config.toml
num_hidden_layers = 12
hidden_size = 192
n_experts = 32
experts_per_token = 6
d_expert = 32
d_shared_expert = 0
hidden_act = "swiglu"
moe_layers = [0, 1, 2, 3, 4, 5, 6, 7, 8, 9, 10, 11]
router_score = "softmax"
normalize_top_k = false
routed_scale = 2.31
balance_loss = 0.000202
balance_bias = true
init_std_router = 0.0355
lr_router = 0.00249
num_attention_heads = 9
num_key_value_heads = 9
head_dim = 32
vocab_size = 8192
norm = "rmsnorm"
norm_place = "pre"
norm_eps = 1e-05
positions = "rope"
rope_theta = 10000.0
rope_fraction = 0.75
qk_norm = false
attn_scale = 0.177
tie_word_embeddings = false
parallel_block = false
init = "normal"
init_std_qkv = 0.0609
init_std_o = 0.0
init_std_up = 0.0609
init_std_down = 0.0
optimizer = "soap_variant"
learning_rate = 0.00689
lr_mult_o = 0.632
beta1 = 0.95
beta2 = 0.98
lr_head = 0.0123
max_grad_norm = 1.0
warmup_steps = 200
schedule = "wsd"
decay_fraction = 0.48
decay_shape = "pow"
final_lr_fraction = 0.02
batch_tokens = 65536
max_seq_len = 1024
doc_mask = false
train_tokens = 357300000
max_steps = 5452
dataset = "wikipedia_en"
Below are experts of layer 6 (counted from 0) of a mixture-of-experts language model. Rows are named gate (a neuron's input weights, with its number), up (a neuron's input weights, with its number) and show model dimensions 144-191. Each number is 128 + 24 x the weight over its row's rms, rounded and kept within 0 to 255. Numbers have three digits each.
Before each expert's rows: a language model's description of what the expert responds to. This comes from a sample of Wikipedia text that the model never trained on.

# expert 28
It responds to: Pieces within names. Middle and end pieces of names and English words, often consonant clusters, such as Bro-s, Cha-s-er, Qu-ir-inal, -ack, -ick.
gate0:140137121147149168165106134066104158153125189129143122146126148135152150082146160103159157088088144138122130099136091113123086163094178120140151
up0:117119109153091136097106108122104127139110172150164082086138154103104110120120101127114132129117155127120111113114107095108124118116101109145134
gate1:153091115120139136134149111078122125133164101117148119131094156118125114129143126115129140134160103146158168133108107128100110175152148139076165
up1:144115147143124160131133135105109149132115132148147143149124086142130131136115127161137100122062181102114157144077159121137173126152117145166072
gate2:097119143108156116147130171146133092126119134118132123204135119150128131148159105136114098125151125123169104130101088114118175168135114166126113
up2:108140109103092135114099121114129118149109093150141140125127117130063117142126124136171160120144106072144066059117163101140123114101088138115141
gate3:105126107186160172118130106127112135149113121098125110115119113126133142122126149161115115084148126168131150149148122104091112092104135140133116
up3:140115127117187125125117095158139142125130157157127119111148129166101116158177109163114152137114134146102120129126182140121096162149116134148135
gate4:127129144115174142123122110168114105154147131131136140159145118149083154061114115108084119137147109130156146109119087137151097147129099135147112
up4:107135104109131148114160116126120112138166140127136135171104105113150194135106089145107114127112145121132128101146160108098131098058084121135134

# expert 23
It responds to: Personal and place names. Pieces of first names, surnames and place names in bios, credits and tables, e.g. Benjamín, Wilmington, Whittaker, John, York.
gate0:170102130134131131094141159119108112100105096178102141128162124101152121147078132148143125125121130092120120099125122166171149146133112151144142
up0:107147130131134114125115134081101092141111109150124097141103152138112155094124120130134169134144136128118087122128097178108161117098092153144131
gate1:188117086098102162107111111138130169154109138154129140141145104098110102120171141150101098142091111130139161112107115122138125137126103118146115
up1:175150137143123152120143156152143143141110125161136160091120108170169134140161154111150104159186153052130123158118125105138137132143137141148156
gate2:163129144099118128095108147084147191155120177127104152148116117124169106115142164131099103169113174110175152114095146159122148149177122154116145
up2:136132155134089129121135145124147092158135145137108115139118137136135117126103155147156125137131098122137156171111119124118176125153098144091151
gate3:157088126175119119110148125157165088135109137148143102162127145137065158119148097140149151169137121129094101158109149107155103042123110121119096
up3:152089115145138130127099122123195135134093108178092106128066112196102139100122084135136163120139119096123141147079155126149119000118117104096118
gate4:163131135096179123101142122141135091147129123140142115140112107126099171141121153140120123104167155182106159122132123132131157129085118118184111
up4:137153162112119095111112121124096131139168163093118123125168173083164104138135134112102113103116173129147137148181126133122099121120152174134103

# expert 14
It responds to: Data field labels. Labels and units in infoboxes, tables and chemistry or geography entries, such as PubChem, number, population, ft, km, %, °.
gate0:101105141150099106116097103121126119118167096077138142112091122129150147134124100131074148136115173118099131134113087078167097124159114120140116
up0:146117134098126140105123118131164129174111075105157074152162131125168146137149151104129084131132097116082098136141118123132127129120123141132128
gate1:127123109123143087131107110093158133083160085112115151118137154163090134165163151139107155104142159099128129170148126125097120102105139122132128
up1:127137084132138113126109119151120111119133088158060168114133129119170121120110112150137150109152128122156082165157065150080114142155138151114120
gate2:159109118135150134162116140131095130129130087124072096146120161100142127099109104169080067126105164132131137164157094140106133150127129123122121
up2:115139067120122102102194124139155165153132145165128136122134107145145077127093152114130088080155148118094137160161146135119122135137110158158128
gate3:131129103167123123109123144155111116144117171136091163095171146107140138126145120122138132112174160152144152141122146125153160104106118180128109
up3:137115120111087102156106136105146127079101099152136102141114124144099136136093104136104107119117125143135136132127129186103082094109083147165132
gate4:127153129166140150155165153125094150131166125114118183127160110176160124135077131149132136128123092134136132117132128110129115171152166131153108
up4:106145167102112099130129117183179085150159140106089103117143141116159103091132165124104099113110106124144109112129124092151119129121144102088130

# expert 3
It responds to: Tables, LaTeX, foreign names. Spaces, pipes, dashes, letters and syllables inside wiki tables, LaTeX formulas and transliterated Asian names, such as \right, Chi, Ch.
gate0:110173134146148116116121115163114134127131111140138095089122108137162095123159173110112124134124101126106144118103117125138099079123121101107117
up0:157086136109109160142135115130140130145115124103158106151154133128136126082135155147066169105121177131171151107113169149130110161146094082121103
gate1:133130070120136110116100104140136088162113169117129151154136122162162115088103124130103108146120083109108089121095149148148122161124083130165114
up1:116115118127100144119114103080094109122151137147125116140164142154166137157119118106130127135156135114159108146093104153121108125135136095139103
gate2:108124162127093125140127128110150097135131131128109170104140106110114127137125160144129141097128114104094148134129156136099112145135125102162151
up2:120130157153124107109081138129120136131108147145086127137148133113166107161132136152083107117129071122086137095103163155125166100108139078106144
gate3:158083101114153133120142090104136141090094114127123160126133092116142157147123129097110134103072110150132137113129134163098159149136108135150117
up3:131137159143111116078138118162128131130113121125116095149122128161162151136141146080137132161116124093123138177117122107170113127089122141102095
gate4:155144111170131140146112119109147129121116151146120103106124120145092107142155112111120109093083118150164164141139151130165127102111174147120128
up4:152152106092129117135118145131144150116138076100121143123144137107119155080118099137126126116106117156141144128135166098117142144117109120145107

# expert 1
It responds to: Mid-name word pieces. Inner pieces of proper names, often foreign or Slavic place and person names, such as Łó-d-ź, Gó-r-nik, E-d-mond.
gate0:099138076111159135134090128123120151124156122158153119148095061134114121146119162103105147146136173142165120097131124131070089123107128167114118
up0:116166124126110147092111139090135133117140119150145114123129145133110150133136147123124113125134169151116095124140119085096133105102115111130123
gate1:113113105151145116131046141104129131131075136099125149168170123089104136126129121138097158121113147152127160139119136090127131133115121131159104
up1:145141119130065147110138114123160129124134174144117133162096104116108163089094150157102156113089148115124122117079146155108113112111125116133116
gate2:147139120124153143109132120133120106099124144116119120137148134111148184146105172119084157139133149187107098115179114128122091145107117137135109
up2:148162104114101107141096125095173111102105155125095118127125154143117151161142120133087119101117107120136141188136150136111094126069117118099119
gate3:162119119151139111134167127097146126163152136153096163094136103143155122126158133138133144132151091118088141131118086131100137134096116156136126
up3:161151115138149134145149104101158137115175165161135118141160132129082110117146180117149103140103139154102110101100134133095095153110142110124094
gate4:129139161169168108116147136121104104153115124126106140115124096127122128125059109113121146122111128089126126133163122112114142164093115127131119
up4:141129125100138089145141130098150127130139229173129131135147145107167116134150140138155084139148101114085137110130100109136172125150115144127154

# expert 30
It responds to: Clause punctuation and conjunctions. Commas, periods, dashes, brackets and conjunctions like and, but, where, especially the comma after native-script names in biographies.
gate0:130072131120116125116157138151132073140182110100149169126113144146127095099130172052142117116155113097114115163097120110145113136115133178096115
up0:124149113132130124120100144127135112117139124119119137123147141127128127156120131111111077071103133113094143120155148120111095144109151181130146
gate1:089114069125155106093092092152153148113097156149098132135090108143148182109170122112122141093121160149126169086060128089117158151143101100120142
up1:119107101115138113134106104137129144117177081155146118106118065149127116091153138150130124133068105130111152128091122122070060155118125123160110
gate2:143133131131104127113102125123178136134135144092149101106110129129116141165155150124136096124144138118112160095128150151088154127086181132125173
up2:153084137134128134119115141104131113105170102127142120139091106161110138133154130132109118118112111151110124112087119113148104134122057110073116
gate3:099132089109132122110119166137129145125074120109149133158099098110095115105165134147153157088130115114132112128126133143130164134133104125136108
up3:121128130157090112120105150154117151063152145179109155142160093123097158154151108192072085114120119140119099145148105113123114149129135143123146
gate4:154102156154127108121114089115140145155173091112161156126165127103102181130124082106140141092142101097081108120126141152124153120159139148126133
up4:130118141149093124113162115120134158103111029073127135111147129114084094155115144128113157104121148132131117167166140103138101116102131124107141

# expert 22
It responds to: Spaces and numbers in tables. Lone spaces and leading digits in table cells and statistics, such as an empty electors cell, goal differences, and sign symbols.
gate0:093079098115095148151105120153125128153102099105131124122112157109105119087120175141141136161141140126140125118104104128131153179172140119132118
up0:128153147110151149131134133128142100143188159134144125152089166114156151136136128152143119146126097115103141107108130180124179082132093154131093
gate1:097096096149126097102120129146137173138164166097136102150095159112125121126110116158121123127127151143167132141154179091123146148137137135109133
up1:119117136145113126162114119108141111160139157115106116119119095122166102154111116141194094107135115086134136155110120132131079127195135127094118
gate2:130070117146126169118114138155131147112128137115152125122169117136112144126121174137126089130155134091126107146150127164171161104129166149142158
up2:115101123116141154113122168092134105132118167121117111131157074118179113151123092124122130087137128117106143118140128123151142135144101098112127
gate3:074079145162169150111126147149097142142101139131149137110153105166111120145098139137137130100094145128127127166156124113133138122169152152103117
up3:137098116092103124185075145114150161104118144135143145183104123132137145176148138094106166146142135092131173141093184163164096133130162139124123
gate4:153118121147104148093171116132115153096157136123129135141128105130148089106105124116104144118106142107174136079109121147122086109111144180076144
up4:111137122109136141097165103133114107123117150117165148138081097176133172117123137147164149122152110122120151092123118111110175146123124134108136

# expert 5
It responds to: Prepositions and articles. Prepositions and articles in running prose, mostly after a verb or noun and before the noun phrase, e.g. of, in, to, a, an.
gate0:174147145135120114090109125135149140142139106085164103128089138128131142107121122104108124124097103095125128106094165145095095164153095113107126
up0:150126115121162141132122143150151100122158123109131145102145159168147131148160142079138119111164121091135128120097115122149155113099120139096126
gate1:137171154144132109115148092133118145115160151131135102117125089160169143152113120102145104077112101127121126117122091137129132124089117134147200
up1:131128126121140086122089155142145159157124125140085177098140079133167098137128150120110123085132140131163133121166162180140125110145145161095147
gate2:095136141135081120095176116151146121155138159140110102129136152099147127093115143140132129156111120127186128120101063153141151143076158118129092
up2:176136120101079119108137132114142124113120134127171123098099131148118141101173120085144153139132134132116145110127120144136118159174136143154132
gate3:133131169138131188116121119118125145107157133095145135106137095138123127122083112118109123178127102140159073106115115178109141140131132135152078
up3:134126113173129159154147130107118139138090131160109116117177141115147154148129136150162147144126123144162101088158193136105116156132144089099108
gate4:145148129132145120076100113132119139094151165104103122118137113106100156132134110140097112102165207108133162120093129140147159094146113160156119
up4:207168136149100171125154141099126121114149124116119138103080068108139094144113159099112118092151135109128157083114159091106112160089163131132113

# expert 10
It responds to: Word-initial stems and prefixes. Opening pieces of words, often prefixes after in, de or re, such as in-t-ense, in-f-ected, war, pro, trans.
gate0:149118131107121117145126102138072186124140095146098105160159146097117136107127111164123150114184123110144129112113153151168096143123161163170142
up0:167142119093162135156070142076084141121105144108081143110139161117107123102139116136120111121084140134136104113090138065171133123131135079095146
gate1:125151121136146094114119156097109114146086117143185096159123120141116157120158098157135144100096133086123182105112106120124160133138112122148112
up1:132106101102125154147133116089092137117141148122111133094167181085122139106192142129150150146094103131174146151108174118112155085199120139155150
gate2:129154117141133150141138120109096104143144140116127122112131180157105129101125109091124135127096163111156140134096123135107126123144104155141083
up2:137145166116062148142119130128161144147141106102177079197111158132140161125101126149130141165098141109098150154160148101153127126128107103149104
gate3:131139161114127108150124150147144118118120142134150126115150110124117143084113097152125147077154137129139172143109144141122152102157110170176116
up3:126134115114120120124132142135138134125093099112197139092112116123091064122128104103114162128147096160142106103117101128127097141137103142120133
gate4:107128146129137130144195121118143147152079156140097128099181127146109150104112127151135153137153106094117111148097139096110123119123128156167150
up4:131092178166146117153119134162120133132126125091117153131087111116115127088141150139114112156123112122142137128136140165093146153088119156078124

# expert 17
It responds to: Institution names, headings. Words in organization and country names like National Academy of, United States, U.S., plus section markers ===, table pipes and list dashes.
gate0:129151122120139139114160067109114082147118124122147122084139124133141114118132162144115094105137127118151088159123097175125129172121143116148111
up0:142130158094112124110158098090100121130108105155123160111135129118164133077097076141174135125091116166140135126098166114114160158132147139146131
gate1:118142086135171095124126124111166087144104123119111078132094147091136133116143139134119112101169120108101103082150127098163114108133163126148124
up1:179135138103118080101127125178106116122137156130136125114146156142143104097146176115110145106116096140103128124115121101112154103118123125124133
gate2:169102131144128116097146165142126091149175120132101154145132161067131145126108114141105084114171090131095137100120153132131135150135151144089162
up2:145156144103114118123129109114135108112116151104143147123177114139132147134138134145144119120124136123075108143119106103112151127124125067172089
gate3:138122072110151141108123107098115153108119138170164146049113114139127136123135120156162103155145093067095107152121128125108118088077100101129112
up3:142149135151132095124102102110124112154115135078110133107096079136106121121118097151119158118149111137108104152153156141119055159181126114163140
gate4:150139122140094154120071149145174146149130160106153140088168151110125145170159152148098130111128120147101131126073138136173128132080133135160120
up4:116131123147132101122128104099092115149159093172117126144165083163131132121132113141142122123139140106117170126115166129125114115137136102152155

# expert 27
It responds to: Structural markup. Line breaks, section heading marks like ==Career==, table pipes and separators, colons and periods that close lines.
gate0:079137179095153117073174097116109166143115118157135130121137154110132146137091086102145138153119137150107143130127113143122183135090149194136155
up0:184181094152166140118120114104158119100114090134105109119099170167145109157118088141106120144123130169140112140134114109094075161130113138120118
gate1:138127093137086113112153087086114107105119129099149104123149142141101117149133116111103144099127135111102104119087159147081131155181144119121099
up1:123135135160145178159156162137117144105182169121111133116178104140142113114143129135113135120120199084118120112117157098175110130134151126121175
gate2:137113153175115102089110137137096165139115119132136103105139159124131151116170159113160088108132131153116140133131128125109104089084133141150101
up2:101145120144093116139105077109118092113116109090111112139143095133110138132181097087141138112095110140139147144103094141128135142128095093153152
gate3:073193104117135080123157128107168177134076089086158145097124152114125139113186092131110132122117141127128176084126169145114122128093170061139154
up3:069142131163133131130136125131113169140121107116101113099143114117106123159097118121129156144116113158120079114158100160150123106099171145160109
gate4:156132111135116090141116174103093148102100133129192148152167125151112100129130105113155142141121135110163133146128118156126108132112131107100122
up4:117157121084131124123175155105109088116137147135114117148166105159148121124116099129143146106119130151125131181114088101113115134124197121111141

# expert 6
It responds to: Digits in dates. Digits and spaces inside years, dates and numbers, such as the year after "September 17," or digits in table figures and ranges.
gate0:130118145101130075124093134076127090145159112110105132154127094124111116089146116123170099118137196117139145082127196103131138107142148128146154
up0:123136125131123145154131110143131168120092138095123094084140108154136139090125128136102109131142138131101120138125132166078094108158157128122125
gate1:133118136152104156135097094146151121147141113093158106115152149142136135169122159122125140098131155158157120124078077125112153120115104133146152
up1:110093111137105089112112068133096125106168146120105083095091124161087110174113129150119117153122145108139131141109131136140152148082158155111109
gate2:122135094166144141138098117146128166149115117105131151104117124141126167152131133132136130133106131133143148087123121130148153127072116145158108
up2:154119120116124125113126118164144139126110124103105089110124130100135120147160107157137101125114124133122121163118151189151135111123135094119126
gate3:085117109114138145170150113122112143119106084127110158138129072130094153125113114179112093105154135153151146129148155157093121107153146113120126
up3:138138159113131113126117111154159114110130163102169131178126119139121120130117159118120116133130132095122101144132157116128129079087131077100163
gate4:137097133086162110136135146117139124130152075143130103139125154103114121169117137122078112127135101154085107061126086152104134150110156146143115
up4:088101155180145104127128128048108113119140154148157126136096125149112118135134128112115151131124173113129146101135089098115089197146092153138143

# expert 19
It responds to: Line breaks in infoboxes, tables. Newlines and openers of infobox lines, table rows and headings, such as a blank line before Population or Medal record.
gate0:115150131109070147141115126166116149112173124109098105099088111130155115135091119137133123146118102157135159156120072101097106127146151122097086
up0:173081107135154157139144101124091145126108175124115131113094118138074120145119133138104122140116157142134101161097148154118135133153117129103122
gate1:148114114156115093112113097129112136088124167158144108133165120099103137109091164131131117102154078112107124134142125149128122122115138132139105
up1:118117082174140077087149125100149096093153136127182117118118076122110122149163159125146126116119100103107104116140145118107102150087078161133146
gate2:142102086104127153121103128145151161142129136127129119121107104122141114130119111122111137149110166156133115161181130149135128162110136153158156
up2:137090186186133101111121151185107102174120121166085115131124150125120123120121152108118125100126137143117113136130135118094139165097133126110162
gate3:153138093115171166119138109158103134105176087176158147145137160136106133169109135126149175132142163146141131154162100169154119117132115164126108
up3:119138165121090123130144124150110116117085114146096143154083141115123112159169146128141152141174112140105111186130147139164116171083157066135107
gate4:074160123158102145081130154156146153107179119126070076106135137087099114111125170136135147093114120136133105106122149166108098145142126127133149
up4:108128088118139151101125173104064133122143135156118133145119163090126158169183152107174120164112158126149091164118150106111126160157079121164105

# expert 18
It responds to: Foreign-language word pieces. Pieces of French, Polish, Slavic and other non-English words and names, such as de, pro, é, and spaces between words.
gate0:138110123134092158164111164092138081114109140134108177153096140107156192109088083110123120162127146127140059152067171124115131137157104118143170
up0:105103166151144101108128158109118130120116117131113059178185123120132126086138117101149111126145080133101135117128129112128184135157147141123149
gate1:134108110108132130127137122129161121128168154162145079125132119118157097126116149108104117119147130122167216132150149123107122110107124132094184
up1:175136104130148132090114143142127156159128173154120191097131136130139133129072146125156154132110142149143177152129174156150111170135108110126189
gate2:131127161157123133130112110137101162158060153108104079114136134131101104109135114115114168103101107164128150162134089130101124143135125140143147
up2:134121092088142145117171130135121119138106080171149106204133173113110148135125115106106119143136138131138106136112131119153170100135118099134091
gate3:101109132109134096140131073132089109125146174098127143134094160132132102086165131124085117127162181140148168142142126180135117161147129108121150
up3:166134162133114101109156123147113160098173154131163152113122171147172120153156139116138120094123135121144070129123076139157125103131162117137088
gate4:138147143149167130113141146152137129113116114145121152126199144153135100110125143125139131103179111143132144154096102125118164129115126155118082
up4:104105158115155138154131126182128142101148113098118098108131152149115109106144135117103082153158140169120112126166132111080104054153138158097171

# expert 29
It responds to: Table separators. Pipe and blank cells in wiki tables of sports and election statistics, plus dashes, header rows ---|---, and medal or Apps columns.
gate0:143104121070124114112143141105146146101162133105136110137136140150130102127131107150130129110113084105069113155116109094112137135127097111137150
up0:108138129123140168106175190119124182135151101123125084123108157084131079123150126147122128122111115118119170144184102093129092128113137128078071
gate1:104131101133137158170147106072132113135112136158113130149124112125126103162143087134159138071145136141145132097135072124184160134112088127104124
up1:090152107113151145144130133140083136135127105106127120144116160102144137144145169125159118087126136158142105144146112174094142071074148130090105
gate2:145139119124134147111087158102154122172132143121116108106118079139152092113104129170123140108111123113130094128102086080137139097128140107136128
up2:115083121133135103122136152158131125168123119118132101118110138134129104135159135129112156168142166137143113088140101148117143126131125104129087
gate3:157148123143139079159114157150098127104117114092110089114108115134130113143147130114129117181121111126131125132149144077096136123124106104111131
up3:136136166130094145085109076156122132114157154155112107129162131099106136107193125142106134152097187124118106143166153136096132112159143144164125
gate4:096124115086125174108125153140141103119105115118153105128118131114124103125126090119176151121073136153124135162158103122131088116111156092109109
up4:113160166104120154121128147137130097134121116116143118157126120146108157108114136129132041095133104134133130107135119094101140113075144152137113

# expert 2
It responds to: Digits in numbers. Single digit tokens inside numbers such as years, times, coordinates, incomes and scores, e.g. UTC+3:30, 2016, 26,250.
gate0:100122119106120156138168150130120132110101165129133166121073091133176115140128084121164120130101167123146087111107084139147143102144152138112095
up0:141079163127153143157098148163127123134069124161086144095144116141096132116120138134105104081147136154159116119095120130131126128108142102124100
gate1:095064118115132091084112137114135121128092103106119087121144152171093131129162089130129123126136091143178110117113095104128105156141126115098124
up1:162085159109153105156115140093101147105152186139073135173148164143130154115148101087165128167121137110139107146148105122091106094103119118109087
gate2:123134115072130131143120103133152101128143104114151124121138139134089157110170147148092135146135097133114086129134117166091161163065101145118106
up2:142125156154104132134122148131104082103130116129125123146108105133138134133142171116170142125129137144128159125127157148125130172131121125105112
gate3:136129158132136109111097131128144110093183185113147168148086089125185123115076129132128144149140173095205171171119135134156140121114096132113081
up3:195124117121106100151110157145169097113099119138090128162090135143080149159152106116115112139138084085154130123131133126138122080146104122100115
gate4:144154152148114139186108133180112109136138128082153175128125139093131113134123161132126118127148136129169184149142150113134098123108091102119118
up4:129152150105130092103137102107171182118131112073100099144121132088172121126118151130143160146114117088132117139141117133111161115106154155104108

# expert 12
It responds to: Noun stems, word pieces. Content nouns such as work, war, coach and pandemic, plus mid-word pieces after prefixes like re-, as in re-ap-peared.
gate0:129122109144114154112118146109120106101126105089150155089143160184103144173172101135126180100129112113134088139137159126119144151157143160133138
up0:158143157112152121132115113084110116141096137130092142138126169126153110149129109097116124145082135172109128118131133119131082110129148088135141
gate1:137135109162138163143090130142132091171141140135133149122132126092116201109178148147090152104141139106152126117116133117134177143139153112118141
up1:144128110120146125135171136110133110135102111134134142119125107128141126125148117192109145125118123092129177139079126141141108176130103064132149
gate2:087115137082119125148164154112113170127111139143118111123146141115089089130064127126157102101147121115111128159096140088149135138129146105140175
up2:165145156166100138131145161138122129175135144151151168167192105094129141130148080155138096077096150067087134180090114165100118130136137128112181
gate3:115125112084141124133154129074151139098109149120148134137112137146110151124139136108167144108107133152131120152152149115124140096134143174131129
up3:151133124129131093168146080111105172155111122133108185132064145120066121098117129110140080131112106155094133145163119152133170137151133111134137
gate4:085133155128122125083127093149090110109090114135089119110097119136161126160114131156131148072133129120168130146125156135082107094141106120122107
up4:110149118161122092124147083126157098132101100135093131143115172168168075118091122133108157099156133163077140124119138110143147113121160145108145

# expert 13
It responds to: Digits in numbers. Single digits inside numbers, years, dates, percentages and table figures, as in 1-9-22, 96-4, 1-6.0%.
gate0:127114137124120115153111152131139124073148144098128150163132115115101132162118164132137155136192117097096093121115098133125117127114113141125092
up0:113123171093120146116136138137149139088119137168131169142149164093106165128132119141173133100118187122073146114125104140146135111128112136159138
gate1:121145145152118100133126116075140134088160113117148191145131108163131110119146132097156141183131116108131108097108142114172129146128152145091102
up1:125149139107130122099121133132149166089093148145119110140153101109136091099154108116130145144122120123123113150135151132070133138124165133109125
gate2:078101110143151158107082115164138143137128097127100099146111126155133109133102134181127134108141129123114160170141097153149138122139135148146157
up2:108121191163104125165118124091151134124179098127157136133176149111130106138113118160076129152158154125112131149125124145135171179114167121165124
gate3:099113101148163131103121117162148163108162121125105164145136094086103138133132112170111115123153147132121149118112138147093130086120167145154169
up3:117136075122116128154137127157146122123125106064114100113168118173119126138131107174138074095151088136127140128113147140095131163117121146153063
gate4:170127157109147152198079117157106098115155141098127149164088108112163135140117120127144163145132072163162086109129149124105099135108128121096120
up4:119167157134097110140087102090120122124093080131154128126088092191129122128172139158140151142168109132091105118103102170138119148156158147136140

# expert 11
It responds to: Word-final name pieces. Endings of taxonomic, foreign and personal names in species lists and bios, e.g. -inae, -idae, gilchristi, Winterbottom, Jr.
gate0:169125102114165095110107117111113111129117093135160123152140130156098095122127098162151086170096107099137147101107099141154127169120147147121081
up0:157138130144151136123125116138143125124138121159132115106126120140126095127098079097151113110103153140143106148140114114111127154133153137129138
gate1:164132123101145119121120140122130130105185105151138126134132095134121127125156098126121116128169136132124114112118129138090142097146140129096153
up1:161148126105150132128134128136118119152118162175126158124162132164143127119102149140133160137151116135115134137150116112158100115126135164087130
gate2:104125121163088117080124119159103096122138126151077112173109116169117145127165134100090153133109138120126093156124147105155129125176146095128117
up2:152107157145097099098133097105128133130123134049118103153151125159142151112118142121126144137102171144120121093100111106100085166106127143161117
gate3:105091105093103080144141095111157140141157120137118119180121129118139130209136152119127130131129118129197151121108094162129125143099161158135099
up3:110178081142121147152095135110155076118114143127136110102101097174131127137101117136107132177142140090120105142107134154093136088124103123127120
gate4:085096121138128091125139098174136133181114099083141167147167149099102148035105124142121151176146089145117117166142126127155122144124130138172146
up4:158142126128094129111114131130142100096122107129155123104160164132163134109180115081108122113131162103139138116161142132118137118141114105123121

# expert 15
It responds to: Prepositions after labels. Prepositions like by, for, at, from after verbs or infobox labels, e.g. Screenplay by:, plus plural -s in labels like Members:.
gate0:149124107150078094067130162092110115107105109102119107141131129158168138133124190145080132137144107113128109103140132145166152147095147097153129
up0:113083079114140110161119080125131139132154083162146091134171118138120112153121142151130109128149109134099145140152168163081102099140109173125120
gate1:103113160125114125080117147155112128145115138079094146139104131128129153112151121127134101124103122116118135133136123127113084126149094103121130
up1:108176096167113131174114146152144114148108097147142109112118139119122122126145125149108123117146115127115122131119071122124139152114128120105163
gate2:123134147080177181109141143115096151108109126106149145156158162146107076150149104123150145091185151119137122150137136132123100149143149126076120
up2:109129196143098148142129117139168148160157124118090115117139164106091142175113119121132118143090111140138121137080143138164199121128193118144152
gate3:133092111118145127167149122162119079120147125126166125118127139102117114115106122139157166159072102149121156131126126143123138132152096179128111
up3:150146110138169117120133150135149140147177141111104156164132153154143121095103135125154067082140144102146112132156115116111138127123117122116150
gate4:139131160126128104172155096104155142158168110105140129138142119139152139132125152174154131117193124136090153173167130164121148145114102122132116
up4:147135149136167161109148135114105110107124149119103119104166124083108143136123105172160140129131124145122136114130130126104140162072102195129155

# expert 4
It responds to: Line breaks, section punctuation. Newlines after headings and sentences, list dashes, table pipes and heading marks, as in a newline after ====Regina====.
gate0:134139177119134146129140139111149097146119131123118168168107144080104141144076126115131135103110107146200094104110111093120104148139143101115113
up0:194151149107144158123166150126158112115085087119157123154114155124124160149104125118082133151089129117129155130124155100144102138140109143127142
gate1:146164147113122149183116086151100150121103141114142140137125138138128139092118103111107132136132119162158140125142136165162143108110118159104102
up1:147111156154134117124142184104127148180119121146154129187161053121156104157117145134103151119146099085110096133120120091101130141145122112145139
gate2:103090130109107130091120102142138141166120164204108098144126165109132142131140120121108088124161104146100141104147101105126094099125081111123123
up2:093106112116131116124088167107106148131167118128096149171117127137129126121153107103095153184130140126127094160112127095093138118115137139173141
gate3:140152110142120103124146118118110163130121067142128114168130104071158108150130164150134124131125169136141111143122155140185161110051127150143169
up3:154129062108137109134137101156104101097105081112114129134146154145144113115127127156124148190070170140103109119097145133135114162110124179163179
gate4:093126079148125103151142161065153146109152071096124127179124136131143077134149098120098098163128182148117091112122125166116148113147125133117075
up4:123131123144148140132106104079145131122110123095130114109104090128129137106127119145121154103107123089157130127133077177121099154152144101146138